Weights of a small mixture-of-experts language model, trained from scratch on English Wikipedia.
Experts: 64 squared ReGLU neurons an expert, a shared expert of 64 neurons.
Below are experts of layer 4 (counted from 0) of a mixture-of-experts language model. Rows are named router (the router's row for the expert), gate (a neuron's input weights, with its number), up (a neuron's input weights, with its number) and show model dimensions 0-95. Each number is 128 + 32 x the weight over its row's rms, rounded and kept within 0 to 255. Numbers have three digits each.
After each expert's rows: a language model's description of what the expert responds to. This comes from a sample of Wikipedia text that the model never trained on.

# expert 21
router:137217127137197109108098105152125138124134168063117116101122147128080126148109132093117146104179145104116081188060188114145124117131089115124174162107087131120105156140151133126081141120122087120173118152157059102135085152133112176105079133133121088171114128141165119149138156121126129155
gate0:181146103128121147087142138134155146136099175098155077072114113189150120121122105101139165137199137138179115126149139113134105144127134140122173124160097089155136127121166080122166102102152097100124128100124077150157111149082133129080111117122183099066084157126136144099099100095123176076
up0:081091165133145118168109107113087130121134090160111182179151161074117163121130158154119091124050133103069145135110110154134148105108108109132085132081169183105129127128095166152093160156110173170153127141125162120102140107165105137168150124131081157192182106122133111133164137158119081182
gate1:117133173098124149164164122174146117137123124128138109050109108112056098154146184129171197090111165099100065114140157095137163149143157087193116151101090135113036141172145152133081092105141149112190159125136109133108154104103143163100140102163103118134019128135080119153169153086158113169
up1:143139092176129111073116136058122149107142120124113143207141151141195151117113078141110084166145092132153195141117106140105082105121084162053125099159160118150220101089121102119174163158119093147059080119123138133151125163152113114165118145109161144120237148124168134100081097173089158079
gate2:137161132143175192083111115102068146122128129114130110124135079157123163148151127109143145121144138116129115155148161109102172087105133166125173126101133143135137128119112118089152132104158102134153132127109088137103150129095076130143105024157138141086069137151155137163160044122142070110
up2:125101115116077071190142149156197089134138128160137132105106176097115098106102138164118101140089125129127148112122095139153082144149142083130086131151143101120109106132123117182090132145090154112129108121156166120158101137170159110100149231083123113184165118096110126086080195134113207133
gate3:150159127183119114109140156153138220145139142162056110180100126159145131119175081093100093150109168075097124154076119132090107145181126146134193123082103122106106191163164151148116074141131144100096105137084098082159134106074084123119173121089144172113125161192157127208072156086100140110
up3:096119121071142154137100095119115027117092109120199152083159144105103129134066149145170191106140095176155142116192129122177152110067139099129055138180160137158139069085110102105133167108104096109167146128160155178093125168173157132127102140147099095121119120049106129080170086183147132148
gate4:147122154088141095130141087117151079104095133070126120120106079159139166149105081100134146085141086108185125163086150069139122159142103111118146185177058128173074198136078143112156160131091123085161122119088130091100111178150109162098072154129153128118047105152145128152145135099135144173
up4:129131162091169103139128073157161083133112128057114140118103102146147142156111099100136140098164093086187136193082155086131114174135104122131160185184049131189098185130074152099166140139086114096146132133093149113100104193173099165098078170140160113090060113154132112144140125124149128164
It responds to: Honorifics and words of government and military contexts, such as Sir, Royal, General, Dr, government, mostly in political or colonial history.

# expert 8
router:110145094157132134069139121138171099172133119123093139136129147128104154168181173136188117120119147118138065202083107131152141133080093131136139150123135148194147129102157171126174113164093073139115111101093134170158147130184129124165159154181186158164082209160137134142143171132122119128
gate0:171141091074140170140146148128127088154140117149091156133125151118106138160169082158109135074135120146160106107127054125095168176127138155136101109078104141162137112107143123127156167105136085127096125227162085106123190181091151129117132122166117142153160083150137140093088169148047169150
up0:080120167200095083117108105130121177092101158105166099116132092135140119098103174088148124184117132103110157154135193152172088076136118104134141142169135121102122147140108119118091076155117188123155136030110158144134055080142092116129108121108129106099093171114115126159157089122209104100
gate1:160201152106058090073132134115171103149138134107140168133187177099135196133158167137173093120138147092074152049099095141120124127109121130084142130082112087116133159116135120085152102111138133142131055232113126111100100073184101164087091111122104138100097157146158123168121098131142103149
up1:151137048140140104159141127110094154154091125160137137104073096155143047061080134096181134145084165180154141179130114093158140161152133122115130086155153152140109114170127067118135162168109141120178120116135154138145154130099149117139213113199186142188150135090149062138063147174111112129
gate2:150157071183134134088099181096137162095140144158129154148208126185149114166125100152128166138112116143122120162189140169114123117158147178166144163133125133146091121091125121180129128163121204147117135173177158116109202108111168140162165123128129180113162138185099119133174077123100189124
up2:165209087201143144081097181093127156106143152141145165156204135178141097157145099118137166136123131154133113158168139164111121124138112182157123159137126122136095124076114113157109116131113194136113131188145166131135200078103163111154156180119137203099148129162096111158151059111079188132
gate3:125106154132104104073123131138105139046132123156162079128103154163139152060128138090110137090124186141203103222139137109145170170119124131134117141183117130101130117111083171149127085143133145132060123106134116116086146148159117146085131104154186164106139110189118171161110130132129163120
up3:140119132131098099096104134124110135047131124152164122133091160158117138057120120092130130097101167137195126194138137125138148156105144120129124134166098128100130123099087172148136067141132137120065132117117094148077142138141139163090138100145188159099142131179096181144136149155123149102
gate4:099117137101165117079126114131103133144124160173147091152185211112127113103137117105128165165182154162112093133139139123137093187137165057175138081139059116126146134179119162134130147112181149189138171193123159115123148099094123159126120185209143142161129132180105078192143135155138101109
up4:118100127120151127076141113124123136148117167151159092153204187102117102097135112110149141155148125174136078140134154109139124167139147048156128101148088144124144140171107161139125135108180146207163154202099155125116168118094135193124129150205138129146122128161087065198131110137142105108
It responds to: Hyphens, en dashes, slashes, degree and prime signs and spaces in scores, ranges, coordinates and list-item dashes before numbers, as in 1-1, 2011–2012.

# expert 11
router:157103122192132146095134173128146085148115085104160155100149162070079125122112088107161124131099146103129106064111163141185144097093125164176078118101126174153069098052094136142098085133165099130082052101114146127118122134062129165172104152075119107151150158104147132138158167113104082115
gate0:135116129122139064077110134109156150140130142118142127159190110092136100087104141149101099163114120128114131106147165117236155076135130109124107174127115120126128109074166140160110140113128139093156091157142128139179082131190120136150119147131126187132061184132077060147115159093168109125
up0:132141112198081161123101088118106115065112129124120123102108131129131176122152141152166163045116179106177152174100097155090110094113119133108161067175146152117148126151177092132079139114144119110116194110164114162115167062163174113103140145114058163133141060176128169141150167094092136136
gate1:071128131156094160170134205136093111132147088111121125125165151163122154124139146122135101166109144090166148147152117159149077132200138079157081138119085137143148148130111157227094096164137156132095155138183121172088172134094193063145153066105137130154161140100133147115128132082121130110
up1:181126144107196111083101085120186153152093162116133138148087093112115108138096111124143165077138106182096111113107151102099153126089092152131173120141153092112109089124139097054157165119149109131169113102077161100159096144150078188121064178136127121116112104146125116140140142162111131120
gate2:140095069076081122115119123137097151098128178167135115132116183094140149079109117057178091149081182137128089135174161141106101154134101161191178100144117161064101153108127093148134120137068171094102138230138113180159156204106162107145192077112103148147157120128114127148065148089164145167
up2:114161203170177136122132138122166128151117080108145141150147068183105113170121139173093155086130110119126180111079115099143144091117141113054065159124147084173169081168149162111129111118182097159141113026130148093101107074129096143090086149152186105124094136131160125085190095183110100112
gate3:157109066137140128135103103087119070154086197154143192125136093108129138136133137121119171116147087127105145137171084170164100129073090125125077128100087117141119090126118037137100141159181168133170149098132145124196121128105122110120147181124076154122134161185131120114110133149099118119
up3:140156107149122154139160114171159131141214097104105080108135170180140110149158160116144167130121166202127090127066186104092085140135109179128123129165141054134154155101160193142125118083133053142107169134119138114111189170127157096138153124128140133131134095103120110150123136187113137106
gate4:125170110156037197108075123153071136118121131131142143150145133109155121120135135089086152123173093135129090090069131120116174149074080139124094160139122113183147114197111109059076120155138141161122167109141135077113108156043140112128103115148092164148177111113072131109118063195082143122
up4:121129146154099156102069144197119140158128142128154071101164158129102097123127154090066126112158136161173104122096160120141143126087102131137072165144110118140111075154115184051047090136155121152106133170089134124093109138082133094176045098172069138153147152154142149106114093154082120136
It responds to: Opening parentheses, brackets, quotes and bare spaces, often in tables or after a name before a date or abbreviation, such as (1997–.

# expert 42
router:126116158102152100179097136122064119107149151125176161095105114182122101082141100100152156071158115161096144097171148100107057181168103111130098182125165088141115081121102143076131164141079102135121119198104091074182066138095151191147186094186141191126156139180102149131086092153139147173
gate0:168143097118139115151119110131085151182082110121168160196137210167145148132092078089147135086121137137113135115159033160116113116146181089124121127139149104106138137138149183145131159209128172157181122166142125125110120108141090103109133156136117095095125151116166132202120120171101116168
up0:151156101123133108154142125145108162215118091103157143194119165161157134108074057118129148119107114139133161147115072143130111108142143099098116137137139122115105088159133170200129138227151156164185161154147133125139161132107125107127149134145102117087096164100193098155124135190121122178
gate1:131113077088154177099118153137163095154092082138167133140142129154172096102125159121134161065152125163117129117103150037191177113052062185084141083083084143119123128165086092104121079123156103163137101124125137154081112127134172089151145119091135039105153146082104133116044156139153145100
up1:122132210148085080136142100111118153071150181139096122118096116120115183142148091130115116196103122116144143115161108199099066133206186075172130159178186104138135128078122173154153177125109146094135152156150143138171163129157108148139098102181127200136099117174154131133184097122084108120
gate2:081142132130077156093148097124148113137099049094136062158182144137119076154032127131097106076070159106084132089199132041069151173120104130124102114069087177141128120149136108162161094137124156110129167096128078150069095140141109112121095152164112131109145132123101153103149135176137141180
up2:119136118161128142135160122151123127105136173170168100098061153120120176076152114126175156227164114100189195158096126163142105063102168113137156139154139134098145105125180131078068126123196126174146084155117183106152153131108081146134103123152109129157105121120082089141106181065094117091
gate3:129176119120137113082127109126177151188117100182136072119138114169154177086086131125135167175108136091123133091126069206125124113155152144091105139141095113147115151157151148099139131158135121142167125097152099111109153177090049134125117129163110156141163054154155184067102139136105129140
up3:107157134124222169144132085148106131132150136117155181133092102117129122170181131090132128120154145143144130123150112104111116093131183147106160095081167149180078155094146164165127135122127112125156092147093124138141131158174170112053150102192142102174081125124141078137187129152091097100
gate4:146122063105128102060079113177095115187087110131097109095131121183101140058136166138101216168150101075203079068180113076156130120134112121112133167121173125112085195151088132058156070127041192136145146192134156085104132136153113108151164089074135123158103125196111179132136094134072150189
up4:131136180117093114159153138118111136073158130135126214168128160115127101174125115132162051088083131171071160153105180157099133108127150141163160125131079125125185084136192092147149183105206119119110134072110105178142146156118158161144112140172127088077133154117119075140117166085164123111
It responds to: Opening parenthesis before feet conversions in athlete infoboxes (1.85 m (6 ft), and table bars, semicolons and list dashes.

# expert 30
router:113126158145156177131130145156181122188132186113149118185182095086137056128081112141136131139134115105113121110113130064136115095094066102120131133097150124074126059072148152084098081133111071173092100112119098090108119099112140194147103168142061152112120111162131085185187121116116076114
gate2:108084151086113099166133134084140097053142149136108098133148133191156115092180130130118144155146117111158191132173150101114082124072114158161129131139125080084153166119092119144116133127149118160086145114150140134136091144116129140078149098154156156101167134120146161128111063128133123143
up2:168159077156104170116118096123152135152152130136203124119126050131124156119107183113125074034106103137128139083132101142138177148116127107111077101120151162095088087084177170158172099107118182110123137152123205089147193122122109178184126216152130069137064105122102121162168184110144145126
gate3:115182094118117140129126082131161109098130165118106110165107149165141108121153105114127096123134110147119072133155125138131100161172138098142060092076169138099122152093075142107104133093180157098113133135182179132161104136094134175046158104091143150123124125179181104101102150127035133123
up3:114175099138122122112146111132162119078089134129109090155066135154149104134137095074129097173131141159132094148159152165153108166133121095115078112109137099101110179114109141106138126097138182104117125134188146131177086129114121144054162109112104114151120099166191063117118142105046077110
gate4:171089143167079139139162055121121120170145139146124118119122153132144120119109154108112152111138151047146157187150066041142113105150110130148073115150115076113113094171160178130060150113154119158132099131087147097102150102136153140096120148157118154057140139141131109110116101132111141225
up4:084175102095180112116078207123131147087108117117132143118133100100114145141147109147144105149123102205110098067106178212122154155105158131106187150116148178166138168093093086129182100140109146083119154127167107143156108149123103112148126109106140100183104122101122134140133155110150122038
gate5:145079172092083130148127094126186190128099041154139194071179145078076044170129158118168115093102189102153156130183155097143086144152118145105105109140137152150129121106182139095142151084145134096106127109157136139103128087127173131158131121153111159096130177135107087090158144162168147186
up5:090144101125157133121149149141058107125147148072149082159119113172121170060155132099126160144148091147085120120065133137107129103160136123161132143125089132101135137121084120123127087157125124137171170199111170116156079123130102119072151128139155102149147093153163162119086044094096103057
gate6:117153165132125081219058097135087142107135136096148108153150123110121110118152130133142134120108167119126142102130141113111087129151138128172091091079130101148126111142124154111146132141129160131130118111149121146165110134075167172143191124145189137157092118132140174165084142141115133182
up6:086134191117126121165098131078113145145119146074142144174117154125140096139116149140157111101131132157106138101097131132091062144155122136192061110123155153154097117157153159130190074126120138104098071148157149157163084145085163167148138136143176131128096096089148167154149165144129134220
It responds to: Blank space tokens in tables and prose, and leading digits of years and codes, such as 2 in 2024 or 0 in 2005.

# expert 43
router:144164126130175140098148057145161098133124151080125125125160142175124141087117097096103118116089138182094128134127153126150162167111143132095088137175082017078115078131143159141130122118122160100105183130114145176117069122182096126107128115087169132080115112149080117167128105164145085140
gate0:165035181145082145141155103143192143128102067107127160076123186173188129166143117143154109102091084093089151188129155118109138142158086119122141141095147093118143079152155127081090175092171184165117131170128113126114139165125186153154180135073122114123101126097084109119112146182144089101
up0:104080141113086113096129117083151134183132105120153129106101111186104123067118154131124148050068108062092151145149191142144102138160094114224115111123078081102179091163137123147127151148196147179102100187092154135137104136164149174126167117141148149139133154135115134151117124129131066132
gate1:144139223098084134101155134100111161103098093070107121055085202132064107085097195079146130087148147064155111059095116105100115125155160167118142076159128147137095181123134139149123168147132163093131168124053167144142088142135144120129182132095180127091108131104181095130092110131129140179
up1:157139195047114119112139111095114130110102112023091160090120157151065066112092197116153117067142115101145118112065130113126161121155125090118115085063108121178106105114124098090140200140115117127179146102060143153138104173126151158148181147064147149125105129148158153101151085089102128137
gate2:098089150164151074145098105163103080114145120082200142130147172108189114090070119162115078078114119128119175103120131160179125111110138140091107142096123072083092168138140105152113137081070136102117136160057073095114085147164114168140127169171112079122058106150184142107182103134202101140
up2:098134124080147098194101137147134143133081111136081144150105082085092186076134153067145122159162169153119133136174112144086129137083106087124123062171085113151137134141094096108118121097109152136177077120116117122112125136141059120148146130150140060106116131108099132184173133070159163132
gate3:144159074142158113091154110150091077181119067138126139087130120151160146078113100134145150156155090197205145151175126089184152132175193135134129093128080137138124115139190134151083176119176077122190126124136135137119084144139162069098110137139124137125129131114091168187170152103148169124
up3:086100165127093116164097123109155186087158188111177104152121152122101119184139132116102094121093137085088127108099095153067090107083060126112124151115156091091149124109062121102170100164108164135079083147123122116131154095145097194151131119116163112150104105135168091074103086143098087125
gate4:192137055127155135076142117167166127146135157047119165096162075141098193129101101150192165112115151144083120129149103186103095096131120131145060085085169131127117122124103144120150091082182118083117137147237155166162117141115127084107152160156100109115120160084089105131140090110107141076
up4:103136179138104135155116163106081129095100058189133047132075135155105079124089144098083083087129113145116150130127172118133199207139085155085122151130165124131146112096137106149116183176128137164133120144078133099133146130122125112190141132106157142140089061149173122130119193049154100138
It responds to: Verbs and prepositions after a subject, especially is, was, as, has, been, as in born 1945) is an American.